config.yaml
hidden_size: 192
n_experts: 128
d_shared_expert: 0
moe_layers: [1, 2, 3, 4, 5, 6, 7, 8, 9, 10, 11, 12]
router_z_loss: 0.0001
num_key_value_heads: 6
positions: "learned"
qk_norm: false
tie_word_embeddings: true
init: "normal"
init_std_up: 0.0361
init_std_down: 0.00706
optimizer: "adamw"
doc_mask: true
Below are experts of layer 2 (counted from 0) of a mixture-of-experts language model. Rows are named router (the router's row for the expert), down (a neuron's output weights, with its number) and show model dimensions 0-191. Each number is 128 + 24 x the weight over its row's rms, rounded and kept within 0 to 255.
After each expert's rows: a language model's description of what the expert responds to. This comes from a sample of Wikipedia text that the model never trained on.

# expert 3
router [108 139 146 137 139 132 124 149 153 109 100  96 120 129 125 112 148  77 166 130 118 149 144  79 139 139 102 132 134 157 132 116 129  98 156 156  83 139 155 135 109 102 105  97 150 166 105  91 101 139 119  97 151 154 164 110 102 170 152  73 120 122 147 145 128  85 125 121 122 129 121 123 119 115 143 176 165 126 128 108  61 138 171 127 124 141 124 101  94 133  61 143  89 138 132 152 164  98 155 170 116 141 126 136 144 129 129 110 153 166 116 106  92 134 131 140  84 117 117 158 137 141 160 139 119 157 125 145 110 132 109 151 111 119 127 141 143  88 151 101  85 106 112 172 104 150 125  87 137 124 156 124 167 147 114 137 116  85 133 137 189 129 113  94 124 134 170  99 125 149 158 160  93 144 140 136 129 127 128 151 127 114 151 136 111 183 127 105 128  92 129 130]
down2 [ 91 116 132 144 136 138 170 141 133 162 105 141 155 137 137 187 149 137 124 123 111 130 142 124 127 142 143 161 153 143 117 144 104 136 143 171 138 109 156  88  95 140 127 156  82 153 161 145 120 122 104 110 126 122 125 123 101 133 134 107 158 127 134 128 152 129 143 121 135 112 102 157 113  97 138 111 124 143 174 146 135 113 125 124  86 163 133 118 126  98 131 163 101  87 169  87 127  96 190  94  75 121 124 122 124 113  92  98  97 133 159 167 120 144 143 127 101 129 135 142 137 152 135 137 170 184  98 120 133  87 169 142 120 122 155 127 120 153 173 123 112 151 155 150 131  95 104 113 159 145 167 143 153 177 119 130 120 139 157 144 156  83 151 145 149 153 112 120 136 167 187 193 117 151 139 128  98 103 116 123 142  97 101 153 157 118 120 117 148 102 129 142]
down3 [ 91 105  91 164 136  95 130 155 126  86 128 113 128 151  98 146  71 131 127 138 149 142 187 127  73 118 112 163 117  93 102 106 130  98 102 105 138 112 115  65 104 137 138 117 118 152 100 139 123 156 161 176 107 133  86 163  93 129 111 134 134 106 155  79 122 131 126  97  72 106 123  86 153 122 124 131 109 107 133 114  84 139 169 151 135 152  91 143 107  87 133 150 130 128 113 122 131 112 104 134 154 130 101 202 118 111 123 100  93 180 112 114 105 110 124 122 129  98  97 112 150 112 118 123 151 119 113 130 151 121  97 103 129 156 132 158 140 150 129 128 143 151 159 128 160 145 147 113 139  99 147 142 122 111 130  99 123 115  91  97 107 136 127 168 146 107 135 125 166 144 123 150 126 137 120 105 174 160 130 101 111  91 145 108 121 121 102 165 135 155 120 117]
First piece of a lowercase word split into parts, often after an article, as in f-usion, ab-ove, und-isturbed, r-ural, ind-.

# expert 12
router [129 100 119 125 133 126 110 164 188 132 140 124 130 147  98 135 131  97 172 129 104 116 120  89 149 115 123 139 126 180 138 116 138 106 151 152 104 169 154 103 121  94 117  88 131 158 112  91  95 179 127 103 136 155 160  90 104 135 160 116 106 101 162 126 120 103 110 113 120 156 128 127 110 103 101 158 151 136 143 157  92 169 150 145 128 149 141 134  98 114  84 143  99 142 156 131 158 102 137 155 138 105 125 155 164  89 132  98 124 147 145 131 108 133 134 136 104 103  99 120 148 132 169 109 144 166 138 142 141 119 143 134  92  94 118 136 112  89 134 119 102 110 159 144  97 144 118  90 142 152 125 119 171 153  88 118  93  94 126 115 164 101 116  97 135 117 169 120 152 135 165 146  78 140 124 143 121 134 158 156 107 125 119 138 139 189 118  83 134  68 149 110]
down1 [106 140 160 104  92 131 143 161  89 134 156 151 113 144 118 129 133 139 132 136  59  88 147 132  90 150 147 106 103 141 169 168  99 122 110 117 104 135 113 126 138 118 153 117 175 106 123 109 166 112 118 150 140 145  85  85 135 149  89 104 125 148 112  98 158 163 140  92 113 114 121 140 146 200 162 124 125 128 137 135 115 149 105 116 146 139 120 156 124 102 146 100 141 125 183  95 131 142 107 175  98 130 111 121 141 119 118 164 131 133 145 140 122 144 103 154 142 126 103  78 121 143 155 143 148 130 135 148 134 159  98 136 135 140 139 112 145 122 122  84 150  73 108 178  85 107 124  94 121 123  89  98 116 120 102 119 118 118 147 125 117 141 125 123 153  93  98 166  96 158 134  76 105 148 107 151 117 114 127 157 132 127 129  92  91 118 151 127 150 153  82 165]
down2 [129 148 143 144 163  92 136 144 145  96 103 152 148 180  91 138 139 123 133 103 149 112  96 138 151 135 135 103 145 100 176 142  95  96 154 114 114 137  83 123 113 138 142 164  81  97 103 133 101  89 126 149 108 135  96 123 103 116 104 127 132 150 149 128 130 145 136  94 157 101  72 122 154 118 130 120 146 135 110 160 130 107 119 148  98 129 152 113 136  81 141 155 137 102 115 156 150 147 163  91 149 126 156 130 136 145 190 111 170  97 114 114 136 126 113 110 117  85 140 153 142  83 145 108 151 109 110 140 107 106 115 109 113 120 128  68  87 117 185 105 125 115 131 137 154 128 128 118 129 175 150 118 196  99 120  82  94 134 123 165 128 108 163 134 139 128 156 142 157 158 141 152 139  97 150 124 144 116 134  92 108 133 138  93 100 124 166 135 109 120 129 104]
First letter or piece of a foreign or unusual name starting a list item or table cell, such as S-iberian, M-encius, plus leading dashes.

# expert 22
router [148 113 146 168 149 153  92 139 131  90 111 160 103 138 134 127 111  60 130 103 137 116 129  93 167 153 125 137 121 174 174  93 136 125 155 162 110 127 115 125 136 114 144 123 101 149  81 124 135 140 144 118 144 138 181 128 113 129 167 110 122 130 135 193 131 105 139 117 109 126 112 122 124  99 122 143 125 157 139 164  93 157 142 128 145 159 151 135  95 138  75 116  92 138 151 143 164 134 152 156 130 141 144 160 146 133 123 139 130 157 142 102  76 127 161 119 109  60 136  96 162 159 155 123 174 175  90 112 119 105 142 113  71 119 122 157 133 135 119 122  97 103 148 162 137 148 130  78 114 139 158 103 162 143 101 126 118 104 134  92 142 129 137 110 121 104 146 137 163 120 172 129 121 138  93 122 128 122 140 134 112 129 104 129 104 175 124  99 127  93 149 111]
down1 [135 153 131 105 110 113 108 129 108 108 154 103 123 112 143 125 124 116 155 165 135 171  98 153 148  71 126 112 139 133 100 168 104 139 115 139 127 140 139 134  97 133  79 129 164  92 117 138 156 123 155  97 102 130 154 121 112  88 100 124 140  62 132 123 113 111 152 132 168 109 141 121 164 116 101 133 135  98 118 130 152 143 109 157 129 127 109 124 161 136 122  93 133  95 124  98 164 120  77 163 176 115 138 128 111 150 153 105 105 171 126 111 135 123 150 120 105 144 120 140 143 137 147 146 104 114  97 113 152 183 151 169 127 108 112 154 102 121 143 128 102 156 162 124 156  79 118 137 100 122 104 125 105 120 160  67  99 144 161 140 130 117 131 143 103  64 116 155 109 106 119 108 134 121 113 137 123 105 149 117 151 164 196  95 145 134 134 143 143 180 146 165]
down2 [141  89 134 184 140 123 140 125 116 130 102 119 120 142 122 145 148 151 120 190 125 113  95 111 139 160 107 118 134 138 105 142  83 141 136 104 109 108 122 144 139  84 129 124 153 152  89 162 137 138 128 126 108 133  88 119 136 152 130  83 154 119 139 106 138  95 163 118 106 112 157 113 126 140 169 101 159 127 148 138 147 154 133 122 108 120 125 142 125  92 120 161 138 156 116  91 133 115 109 186 152 157 123 164 131 187 121  97 116  87 168 138 104 156 127 184 120 124 134 109 113 141 143 121 116 135 109 148 113 105  55 120 117 155  94 164 117 129 125 125  93 138  68 103 125 137  88 125 151 146 102 117 139 132 130 142 127 115 151 132 112 134  70 100 120 123 133 146  90 129 112 120 147  98 147  89 145 114 141 129 166 174 171 106 139 129 126 151 178 136 108 184]
Line-ending table pipes, == heading markers and paragraph breaks in wiki markup, and the wards piece of Awards and Edwards.

# expert 62
router [127 132 141 115 172 129 103 152 148 115 125 115 116 135 118 143 140  99 156 113 121 142 127  99 189 162 125 146 124 181 140 105 120 139 164 159  83 149 120 124 137 108 104  82 125 160 116 136  76 136 122 109 141 150 118  80  96 142 151 112 135 151 147 132 120  62 118  85 130 143 127  98 129  82  96 162 166 124 155 149 100 156 150 137 146 158 138 139 102 135  90 136 122 119 136 120 137 125 142 149 152 104 143 140 146 108 133 136 114 133 117 142  83 128 138  96 115  86 102  96 133 136 180 127 168 179 114 152 113 118 118  95  85  92  91 158 119 103 134 104  67 108 110 139 117 119 123  76 144 173  96 118 142 127  96 131 134  95 105 130 118 121 117 109 120  96 169 118 121 108 167 140  93 137 129 126 163 126 112 137 110 139  86 101 121 134 122 129 140 108 151  83]
down0 [116 114 152 146  93 122 129 100 140  95 157 149 153 127 113 111 120 144 118 139 155 151 143 125 140 113 118  66 143 108 101 195 118 135 159 116 137 118 126 108 110 101 118 142 137 136 143 128 128 181 125 107 127 147 152  89 110  73 149 153 116 141 119 169 137 133 147 120  95  98 139  83 101 149 144 118 112 103 146 126 166 106 127 128 116 100 110 161 162  74 135 133 176 114 139 118  82  63 104  94 135 132 126 126 130 127 102 127 169 130 120 128 120 107  85 116 126 121 124 155 113 123 119 141 139 164 146 148 106 110 123 167 139 122 150 138 110 112 156 139 126 107 136 109 125 114 190  99 168 166 100 134 162 129 115 165 106 156 150  93 107 157 146 152 102 155 142 111 130 110 150 108 111 107 105 144 116 143  91 122  84 124 185 183 130 120 117 142 145  88 136 163]
down1 [156 119 147 125 115 147 138 120 156 136 105 148 111 127  91 128 128 140 131 125 136 114 157 137 113 148 133  69  95 115 128 123 124 128 104  99 104 124 152 134 140 131 148 192 198 132 127 111 110  79 162 161 149 125 153  98  96 100 152  85 166 130 113 115 136 113 102 141 157 101 129 132 109 148 149 124 139 147 106 155 112 164 140 121 121 146 110 141 106 163 152 128 183 144 140 113 108 121 143 119  95 122 117  73 148 116 132 145 102 100 174 169 113 129  97 118 117 166  92 142 105 128 143 145 107 144 133 120 104 116  95 117 106 136 115 110 146 110 120 124 162 115 118 143 142 156 130 103 103 104 110 141  99 154 123 150 194 130  95 123 130 163 106 149 147 140  88 147 140 115 141 167 139 133  99 105 150 177 145 115 174 166 149 132 158  94 122  77  70 164 144 124]
Word-final pieces like -led, -ling, -el, -te, -x, X in album, song and credit listings, such as SXSW, Label, Mixing.

# expert 21
router [138 121 143 144 133 141  97 134 120 106 133 132 135 100 151 135 157 113 174 116 147 110 125  94 193 127 136 153 149 146 143 124 113 109 157 167 110 116 131 122 132 109 155  78 132 151  81 118  93 138 108 125 162 130 147 153 106 144 134 104 105 117 189 125  86 108 112  89 129 168 130 108 107  98 113 128 140 129 161 117  85 142 134 141 142 121 136 137 105 126 119 102 112 139 208 126 152 100 131 146 142 121 145 146 141 132 110 117 127 106 101 113 104 111 131 147 105  93 100  95 136 157 155 132 137 166 120 118 103  91 144 118  90  88 131 119 138 131 122 108  90  79 145 156  80 116 109  88 136 109 134 136 175 157  91 161 110  96  94 103 161 165 128 131 109 130 173 145 129 132 178 129 123 115  89 119 156 100 107 182  81 114  96 114 113 134 129 126 149 112 125 114]
down1 [111 153 111  82  84  58 131 136 163 169  99 119 128 169  92 133 140 121 127 162 164 161 138 149 114  96 106 122 135 149 136 127 141 123  74 141 115 202 165 115 128 151 119 130 109 121 148  76 113 114 162 171 127  88 107 133 103 108 129 133 141  86 163 161 149 142 130 142 141 134 116 115 138 130 135 149 138 101 139 141 135 125 118 153 155 131 138 112 143  94 146 157  96 145 123 155  94 117  99 115 124 139 138  99 154 125 109 136 136 144 153 109 142 150 144 100 107 149 146 165 109 122 131 119  99 162 174 118 132 152 151 129 138 123 128  82 141 122 135 198 103 136 110 131 114 115  82 180 101 147 141 140 143 124 145 145 120 125 153 187 138 109 145 138 125 186 101  92 146 126  94 118 102 117 127 126 139 127 138  96 151 129 118 140 118 129 123 169  76 112 143 151]
down2 [ 68 116 170 103 173 119 151  79 148 112 107 104 108 133 111 166 152 123 148  92 119 128 101 110 153 105 139 162 145 135  85 130 142 132 101 111 117 127 102 113  95 104 120 144 123 135 152 125 126 171 141 150 107 135 143 138 139 148 150 127 135 149 146 118 155 178 133 139 130 104 121 119 135 167  68 146  83 135 106  46 145 108 143 117 147 170 143  75 150 130 141 100 113 124  81  97 123 122 130 118 100 135 146 115 149 115 130  92 117 134 158 119 119 131 112 133 148 149 117 114 114 146 135 130 133 163 109 110 181 173 153 154 163 102 122 135 123 156 143 119 115 151  98 149 135 151 143 142 134 130 105 117 117  61 145 164 126 119 121 143 122  75 141 145 108 146 139 156 126 105 100 127 173 126 176  94 176 120 168 145 136 141 133 129 112  89 138 116 146 116 112 108]
Middle or end pieces of capitalized names and words, such as F-amily, M-iam-i, Col-omb-ian, and surname endings like -ton, -ley, -ael.

# expert 56
router [119  86 111 133 133 106 113 153 171 139 132 118 114 115 119 114 132  90 191 148 107 154 138  75 150 121 156 157 131 182 143 109 124 103 180 162 103 171 162 121 131  91 139  99 113 168  98  77  98 193 150 107 159 171 141 126 127 124 153 112 113 123 155 117 119 127 115 118 107 164 126 129 130  95 110 141 128 119 145 152 113 163 164 138 142 150 159 131  96 125  96 134 116 138 151 112 163 103 114 143 109 118 114 155 200 119 128 109 120 125 141 135 117 110 143 143 114  92 108 141 139 138 172 120 146 140 113 136 143 116 118 138  76  97 138 123 112  84 118 146  80 125 141 142  86 143 125 114 119 121 112 124 179 162 122 140 116 101 142 111 160 145  94 117 136 106 159 134 159 116 191 143  83 131 105 110 121 140 115 143 123 133 107  97 138 152 136 121 136 127 149  92]
down0 [183 140 154 143  61 122 120 137 173 113 133 111 161 146 148 141 118 112 126 111 111 162 150 118 131 140 163 119 100 125 151 181 138 120  42  95 135 143  83 123  91 100 152 145 126 130 100  90 116 126 130 111 106  92 115 134 128 117 152 109 139 137  82 114 107 144 107 138 125 100 114 135 135 115 109 125 112 106 183 161  93 122 111 116 189 119 100 138 148 132 115  97 113 156 102 116 127 132 142 140 115 123 129  83 110 135 160 133 122 130 116 131 151 104 174 106 126 119 127 137 119 121 123 155 124 124 122 112 129  95 136  89 130 126  91 108  94 161 130 135 145 133 113 109 135 148 133 176  77  82 121 129 148 102 122 170 141 115 149 129 130 110  94 155 154 150  39 152  90 100 123 132 163  99  84 113 115 146 132 122 124 153 137 121 133 146 139 106 114 107 129 122]
down1 [132 131 130 148 166 101 150 133 159 132 104 108  89 123 107 106 129 135 115 122 100 142 148 137 114 153  99 106 151 133 105 146 119 132 150 135 137 124 120 141 113 191 166 155 160 131 100 172 133 116 107 134 148 119 105 103 146  87 142 125 139  94 147 102 125 152  79 145 115 151 137  92 147 152  88 195 126 107 106 152 146 208 113 133 153 146  90 118 159 122 110  99 129 145 132 116 127 114 117 144 176 129 103 136 111 127 130  85 123 138  84 159 153 121 140 122 149 143 115 154  90  80  83 111 104 116 118 163 133 129 114 150 173 168 129  98 136 110 161 110 172 113 128 138 147 115 124 110 122  87 115 106 116 162 120 103 102 104 143 123 155  80 163 141 154 121 159 131  94 116 134  90 146 157  89  99 134 104 112 136 116 124 146 103 130 137 141 122 166  96 139 164]
Sentence-initial The, This or An, mostly right after headings or paragraph breaks, plus lowercase the and possessive 's.

# expert 55
router [108 101 128 129 132 155  82 139 136 140 134 120 132 126 121 160 135  85 146 123  98 160 124  67 139 127 128 133 145 173 150 106 155 138 175 160 132 142 137 111 144  73 102  90 139 172 104 104 110 142 142 116 136 144 159 121 103 155 146 111 151 134 126 158  93  93 126  92 146 150 126 131 134 106 148 151 156 120 172 170 122 152 181 143 116 128 164 141  96 113  95 151 102 138 169 116 173 103 127 176 124 126 132 122 164 127 116 131 145 140 161 125  91 119 135 135 105  92 115 114 128 113 188 128 150 143 104 137 114 111 121 123  90 108 126 160 133 124 109 128  80 117 129 133  87 152 130  58 149 145 117 134 178 135  90 128 147 118 151 126 163 109 112 113 166 110 178 130 140 129 158 152  84 132 134 126 120 118 135 150 126 140 102 118 127 146 134 131 126  72 153  86]
down0 [108 144 139 156  66 158 136 117 152 138 134  87 133 178 113 166 140 109 149 126 107 162 122 113 119 118 154 104 102 127 137 126 130 136  91 114 186 138 159 114 108 132  82  93 137 111 146 115 115  68 120 140 141  84 109 156 124 107 136 142 147  92  90 153  93 121 124 150 103 144 140 119 175 151 121 176 112  84 133 117 132  88 111 137 123  85 123 114 120 101 138 152 120 110 145 107 130 145 103 143  92 126 117 132  98 146 133 142 128 181 143 142 143 116 164 163 105 138 115 124 121 120 108 115  96 101 123 111 173 120 132 105 123 151 113 156 117 196 123 127 132 128 133 131 142 163 103 104 100 131 140 119 114 113 152  94 152 180 126 141 152 128 133 139 132 110 144 167 177 168 129  95 156  85 143 148 133 125 179 109 150  98 142 125 119  88 132 162 114 164 148 101]
down1 [102 146 119 155 152 126 160 116  88 106 119 107 139 136  48 134 122  93 103 146 164 152 146 119 120 146 106  79 116  89 125 163 137  96 138 122 128 167  81 144 143 122 116 138 108 114 116 119 119 118 120 154 131 126 152 141 102 146 114 124 138 135  88 103 121 117 134 126 125 133 115 155  84 141  88 127  99 126 127 146 119 134 141 128 149 125 117 128 133 141 129  93 139 105 163 169  53 118 150 111 118 119 136 105 135 125 179 155 142 139 133 146 101  81 125 123 101 167 169 131 132 144 156 111 158 118 140 124 142 156 121 131 183 136 151  81 153 149  61 146 126 100 133 147 125 147  98 115 125 119 125 102 123  78  97 107 131 123 149 148 115 149 122 179 118 125 114 104  99 147 108 161 140 128 143 100 167 112 131  77 116 152 155 142 172  69 145 108 158 132 102 133]
Month names in dates, mostly in tables, release lists and ship or career histories, e.g. December 24, in September.

# expert 1
router [120  94 119 118 120 138  97 167 128 107 110 123 104 138 122 114  96  92 161 128  97 112 126 106 168 122 150 160 144 144 135 112 136 123 161 149  98 141 162 124 133 101 104 110 144 169 112 111  80 147 143 106 144 170 174 107  96 137 131 127 101 124 200 131 123  99 131  99 106 138 144 120 110  98 119 149 130 138 158 111  76 151 185 150 143 120 147 134  98 121 109 127 110 131 164 105 138 106 128 186 163 113 139 151 179 135 108 110 128 147 153 130  53  98 174 111 114 103 122 122 137 147 159 137 148 141 114 127 137 114 126 117  81 102 140 143 131 115 163 130  69 111 137 121 109 144 141 107 122 138 115 124 147 143  93 172 128  74 155 114 155 126 125 110 131 146 159 104 154 129 153 145  74 148 112 169 129 100 128 141  87 118 105 108 119 141 102 116 117 118 149 115]
down1 [ 99 129 114 136 130 130 110 173 142 104 136 133 132 118 186 125 137 120  95  86  91 134 127 136 137  92 116  90 149 109 136  90 114 109 134 128 115 137  78 114 112 155 121  87 120  95 149 144 129 147 140  89 120 112 123 187 144 174 129 138 114 145 155 186 135 129 135 171 111 176 131 119 122 144 128  86  95 130 127 113 149 125 165 108 123 131 133  62 114 126 134 151 113  98 120 135 101  68 106 150 150 136 146 156 120 114 129 109 151  96 117 100 131 117 150 161 134 137 110 136 104 130  73 153 137 129 151 146 151 161 129 146 113 158 157 105 125 153 108 110 129 148 119  99 119  94 121 141 148 159  84 158 111 162 148 170 144 109 147 137 149 105 138 118 129 137 153 155 156 172 145 123 121 116 121 150 126 111 120 170 120 122 119  90 184 127 158 150  93  79  78 142]
down2 [147 110 146 145 163 154 123 148  59 129 125 156 137 131 118 140 105 104 151 191 143 114  90  98 158  92 141 129 160  81 130 156 119 124  93 147 136 145 123 108 125 144  98 147 173 127 114  77 112 195 145 151  93 109 141 163 129 165 102 116 153 140 121 156 124 138 138 129 124 121 109 144 141 116  92 136 119 111 143 150 116  81 147 113 130  95 134 171 125 149  95 125 113 130 154  80 110 108 118 125 126 146 145 154 137 107 148 186 116 115 130 160 141 107 122 109 115 135 115 123 123 152 153 124 125 150 132 155 137 143 128 165  87 146  73 144 127 148 106  94 167 117 128 122 120 171 115 175 161 136 124 130 110 150 114 107 124 110 151 137 117 120 123 128 120 151  88 178 141 128 112 132 127 116 155 116 116 135 120  88 100 167 124 148 119 102  75  79 135 136 134 185]
Periods, closing quotes, brackets and braces that end a sentence or quotation, e.g. ." after a quote, ). or } in markup.

# expert 26
router [131  93 115 140 144 134 101 161 181 120 136 122 135 136  97 154 134  95 156 127  93 149 117  93 147 129 135 148 140 157 134 112 123 105 155 168 105 183 157 107 123  92 111 108 139 159 106  80  93 180 141 103 157 158 153  94  99 134 156 111 102 105 177 133 114 106 105 112 126 145 139 124 119  91 120 143 165 147 149 156 105 162 153 150 134 156 151 129  91 114  93 145 104 138 164 129 153 112 158 162 120 105 108 150 165  86 130 101 125 139 163 142 106 131 152 135 101 101 105  96 145 138 157 134 166 164 126 140 132 131 163 142  96  94 118 126 108  81 137 106 108 114 149 139  97 130 114  94 144 140 138 109 160 159  94 136  92  98 137 101 148  99 119 105 134 118 156 110 162 146 151 153  99 137 122 151 125 128 138 161 118 136 122 140 130 185 116 103 125  79 157 108]
down0 [107 117 107 110 180 165 174  82 154 169 134 127 164 131  96  87 128  85 129  91 144  98 101 161 147 139 163 146  98 118 125 116 131 140 170 127 132 165 130 136 147 152 100 120 130 115 104 136 127 141 127 133 134 105 133 125  82 152 112 126  95 109  77 123  98 134 143 137 101 126 142 177 144 131  96 145 127 139 119 153 120 117 124  92 102 138 183 127 146  97 118 140 148 138 152 151 121 118 157 188 110 121 146 100 110 179 106  89 149 160 134 140 144 100 136 123 125 106 150 119 118 140 178 158  86 129 108 100 102 136 111 138 135 112 101 137 122 128 118 106 127 116 128 148 165 141 112 123 160 125 153 145 118 150 180 115 103  81 109  95 125 117 118 147 109 144 104  84 113 121 174 131 159 119 144 137 150 146 140 196 133  72 138 128 142 157 107 132 159 147 111 104]
down1 [131 150 105 119 152  96 109  91  92 126  94 153 118 116 118 184 162 108 116 100 112 159 135 142 142  88 122 107 115 131 114 139 139 124 150 130 105 147 145 133 166 156 130 130 102  58 137 133 129 114  98 115 131  57 107 168 140  99 129 160 167 101 142  84  76 165 153 101 138 141 123 123  99 143 113 148  76 113 134 109 173  98 111 101 132 133 119 122 127 169  96 114 112 129 176 138 117 112 136 144 140 122 112 126  92 126 133 154 173 109 101  96 160 121 155 118  97 126 151 139 114 144 135 140 117 110 138 143 108 165 119 131 154  99 136 158 169  88 136 160 116 152  88 172 145 140 141 104  87  68 107 136 100 127 113 116 148 141 141  95 137 140 153 135 160 116 134 136 140 114 132 169 134  92  86 156 131 113 110 156 142 112 136 110 129 117 142 137 149 154 159 135]
Capital initials (R, P, H) starting names, and digits inside coordinates, measurements and infobox values, often after colons, dashes or table pipes.

# expert 27
router [145  89 111 141 144 134 101 157 180 128 146 131 143 138 102 135 124 101 161 136 107 131 117  89 152 119 136 150 145 163 135 107 129 120 163 163 106 180 155 116 114  96 130  96 134 167 114  76  87 182 137 109 142 156 152  90 100 125 154 116  94 100 164 123 109 103 103 117 131 158 126 134 121  97 119 151 159 138 146 154 110 158 151 149 128 147 155 132  86 120  99 140  96 146 160 129 157 103 147 158 132 107 106 146 164  82 131  92 129 146 160 147 103 130 146 122  99 106 108 106 157 136 162 125 156 158 136 113 130 121 150 122  87  97 106 133 112  90 135 103  94 114 160 127  97 140 125  91 134 149 130 117 173 162  99 133  92 109 144 109 144 112 137 104 140 111 177 115 157 143 161 159  87 147 125 154 131 127 147 155 110 122 119 134 135 172 116  85 142  86 156 111]
down1 [128 157 147 112  97 141 117  85  79 156 137 116 118 108 132 150 166 141 129 118 180 136 127 128 143 133 131  91  95 106 109 125 127 104 138 123 151 137 115  95 124 152 125 155 128 119 154  95  93 167 107 141 112 103 139 117 135 129 142 124 131 130 136 108 112 112 112 139 149 129 146 121 130 136 150 146 135 126 141 111 124 138 161 173 139 147  89 102 103 101 131 130 166 143 108 154 117  97 190 147 136 135  75 109 120 116 164 153 168 159 118 109 146 149 126 119 118 121  98 102 107 113 104 102  83 121 142 125 168 180 131 119 161 114 110  95 140  71 117 108 143 157 132 116 100 110 139 124 148  93 155 120 144 172  83  95  64 163 114 172 122 108 130 126 123 119 155 132 148  79 106  77 114 112  81 106 150 142 109 148 143 157 161 130 180 173 100 121 159 116 142 123]
down2 [109 120 109 133 120 128 126 125 166  93 150 158 178 140 143 103 157 160 128 134 105 126 151 128 138 156 100 170 107 126 148 103 139 136 115 122 123 133  95 145 146 112  93 104 151  96 150 116 162  80 163 104 142 102 111 180 180 104 149 138 139 139  90 131 104 135 142 135 130 106  93 135 141 118 133 142 147 101 115 125 149 123 100  82 168  64  88 142 141 120 155 134 133  73 112 129 164 119 125 100 104 130 146 169 106 101 104 109 106  79 156 152 152 143 134 171 142 166  91 134  91 120  87 157 105 128 136 126 141 146 163  77 111 107 181 114 138 106 152 122 133 170  94 102 151  95 150 151 155 160 127 127 154 135 105 143 152 150 108 119 138  93 126 122 109 132  83 120 148 126 132 139 126 135 134 128 149 159 143 173 149 125 104  94 119 137 135 115 107  96 113 124]
Single capital letters starting a word, like M-useum or H-ousden, and pieces inside South Asian names, like Lok-h-ande, Bhab-h-i, plus non-ASCII bytes.

# expert 53
router [134  84 117 115 154 142 107 169 159 108 136 133 114 131 105 121 140  83 169 144 104 144 135  62 147 135 131 135 144 157 121 114 117 105 171 172  95 167 153 110 117  94 131 103 133 146 105 120 114 168 135 113 150 142 149 118  97 121 157  94 130  94 149 140 136 125 108 117 132 110 142 130 135  82 125 149 135 128 162 121 104 162 145 172 125 131 155 129  61 134 108 139 123 141 156 101 171 102 141 136 140 131 131 146 165  93 135 119 135 141 155 107 112 127 164 117 123 105 109 113 141 172 165 122 136 146 124 138 114 144 138 138  72 119 129 122 115  80 110 103 104  91 151 140  96 149 120 111 133 118 103 125 200 172  83 155 109  70 162 118 165 136 107 120 136 127 157 123 170 160 160 133  89 136 134 124 125 140 119 162  93 145 103 107 146 146 112 137 127  99 136 102]
down0 [113 108 164 134 105 145 100 140 100 136 131 148 108 123 115  99 104 180 117 120 152 128 111 172 105 134  98  98 132 170 112 101 103 131 159 154 124 135 139 150 113 111 160 149 112 182 112 120 172 108 136 119 147 128 116  91 144  93 145 131 154 129 133 131 141  92  86 149 152 113  73 156 126 135  88 134 159 173 139 145 105 155 138 107  76  81 120 147 145 151 128 126 144 101 149 137 160 125 166  72 122 149 148 118 126 139 111 146 140 125 139 111 121 130 107 146 133  97 125 145 134 127 146 115  98 104 138 133 118 107 113 141 138  89 164 147 168 109 132 138 103 102 105 147 149 112 134  77 114 132 147  67 178 129 116 147  99 127 107 116 108 168 109 166 137 115 125 139 108  98 183 113 123 117 119 145 158 110  87  67 161 117 164 112 125 148 108 156 165 128 135 134]
down1 [109 177 129 105 139 168 124 161 149 170 136 121 144  97 126 112  91 134 175 129 113  96 105 146 130 133 126 104 163 168 189  89 123 107 113 151 106 110 126 129 130 132 118 102 136  95 101 135 102 142  96 125 111 128 105 121 134 143 167 103 127 110 119 141  99 115 104 131 109 134 136 127 107 118 157 181 163 111 135 155 114 142  84 143 116 121 149 139 123  96  95 141 108 134 125 146 154  86  86 130 156 144 181 124 165 133 144 138 123 198 126 139 131 138 152 125  92 137 159 129 143 149 151 173 118 133 158 119 109 166  91 123 149 166 104 109 132 152  90 119 102 148 105  92 109 153 128  93  91 111 125 111 135 131 134  72  86 164 119 139 107 112 123 153 118  77 154 120 148 115 149 155 127 116 116 162 116 142 140 129 121 112 128 137 105 114 170 136  87 107 150  74]
Possessive 's and apostrophes, especially in Women's, Men's event names and after plural nouns, plus capitals within acronyms like ATP, UTC.

# expert 30
router [115 156 125 118 147 125 107 167 184 147 105 123 108 132 133 155 133 119 145 131 134 122 108  83 181 128 156 120 139 156 173  85 159 113 178 136  59 122 150 146 121 106 104 113 140 154  99 108 126 117 114 105 136 145 135  95  97 160 160 119 109 151 155 152 108 125 129  97 114 158 112 148 119 102 115 164 150 124 129 154 115 147 178 140 115 135 130 124  89 134 112 127 125 114 166 135 140 120 135 133 146 129 125 128 152 116 132  82 156 115 139 156  87  97 149 129 132  95 112 129 137 166 177 119  97 151 122 149  94 152  93 144 108 130 120 119 166 146 129 139  83  84 130 123  96 134 121  95 114 116 114 114 172 148  74 162 119  67 145 106 165 143 155  97 152  93 155 116 120 123 173 157 101 136 117 143 143 123 146 180 117 135 120 139 126 168 106 116 109 119 132  90]
down1 [127 141 150 126 142 118 144 122  72 145 141 167 104 130 113 157 154 107 127 162 136 154 140 125 119 132 130  98 127 144 152 166 131 115  93 113 132  93 161 115 142 131  97 145 178 123 126 158 131 129 165 165 137 137 120 109 145 159 146 101 137 137 141 146 121 133 148 154  84  71 147 123 120 168 146 143 151  70 100 118 154 124 128 124  94 142 113 153 103 127 148 160 119  98 127 126  82  68 137 118 156 165 158  82 114 104 123 135 107 155 126 132 178 197 115 150 115 154 142  91 137 130 130 133 158 117 183 110 122 149  84 125 135 142 140 161 149 140 105 122 123  95 116 126 159 162 117 129 159 129 145 166 134 110 132 104 174 138 112 157  98 100 119 147 140 105 102 130 160 124  73 104 155  84 135 106 136 147 152  88 132 146 152 159 123 115 107 135 128 146 122 156]
down2 [179 118 123 121 117 114  96 160 144 120 115 153 150 177 120 133 155 113 117  84 106 164 160 165 150 158 117  86 170 104 140 121 130 135 117  97 149 128 129 142  76 128 124 157 108 111 159 135 128 141 136 168 180 139 114 131  83 126 153 123 148  99 158 115 128 141 156 172 178 121 117 159 121 101  66 101 155 157 136 141 142 147 111  91  88 110 114 118 138 152 138 149 133 140 148 146 144 152 148  90 131 124 133  98  94 170 146 170 163 147 164  97 125 165 125 116 153 115 139 162 114 130 143 145 169 118 118 179 124 142 158 125 114  60 144 171  96 104 150 131  88 137 128 125 109 178 153 120 117 119 120 151 135 133 141 133 115 102 103 110 117  68 128 124 151 107 121 126 125 135 126 133 120  88 106 133 111 126 140  99 108 134 140 121 149  96 109 147 136 103 128 129]
Opening pieces of longer words after the or a, such as rele-ase, re-prises, com-edy, la-unched, often in film or music articles.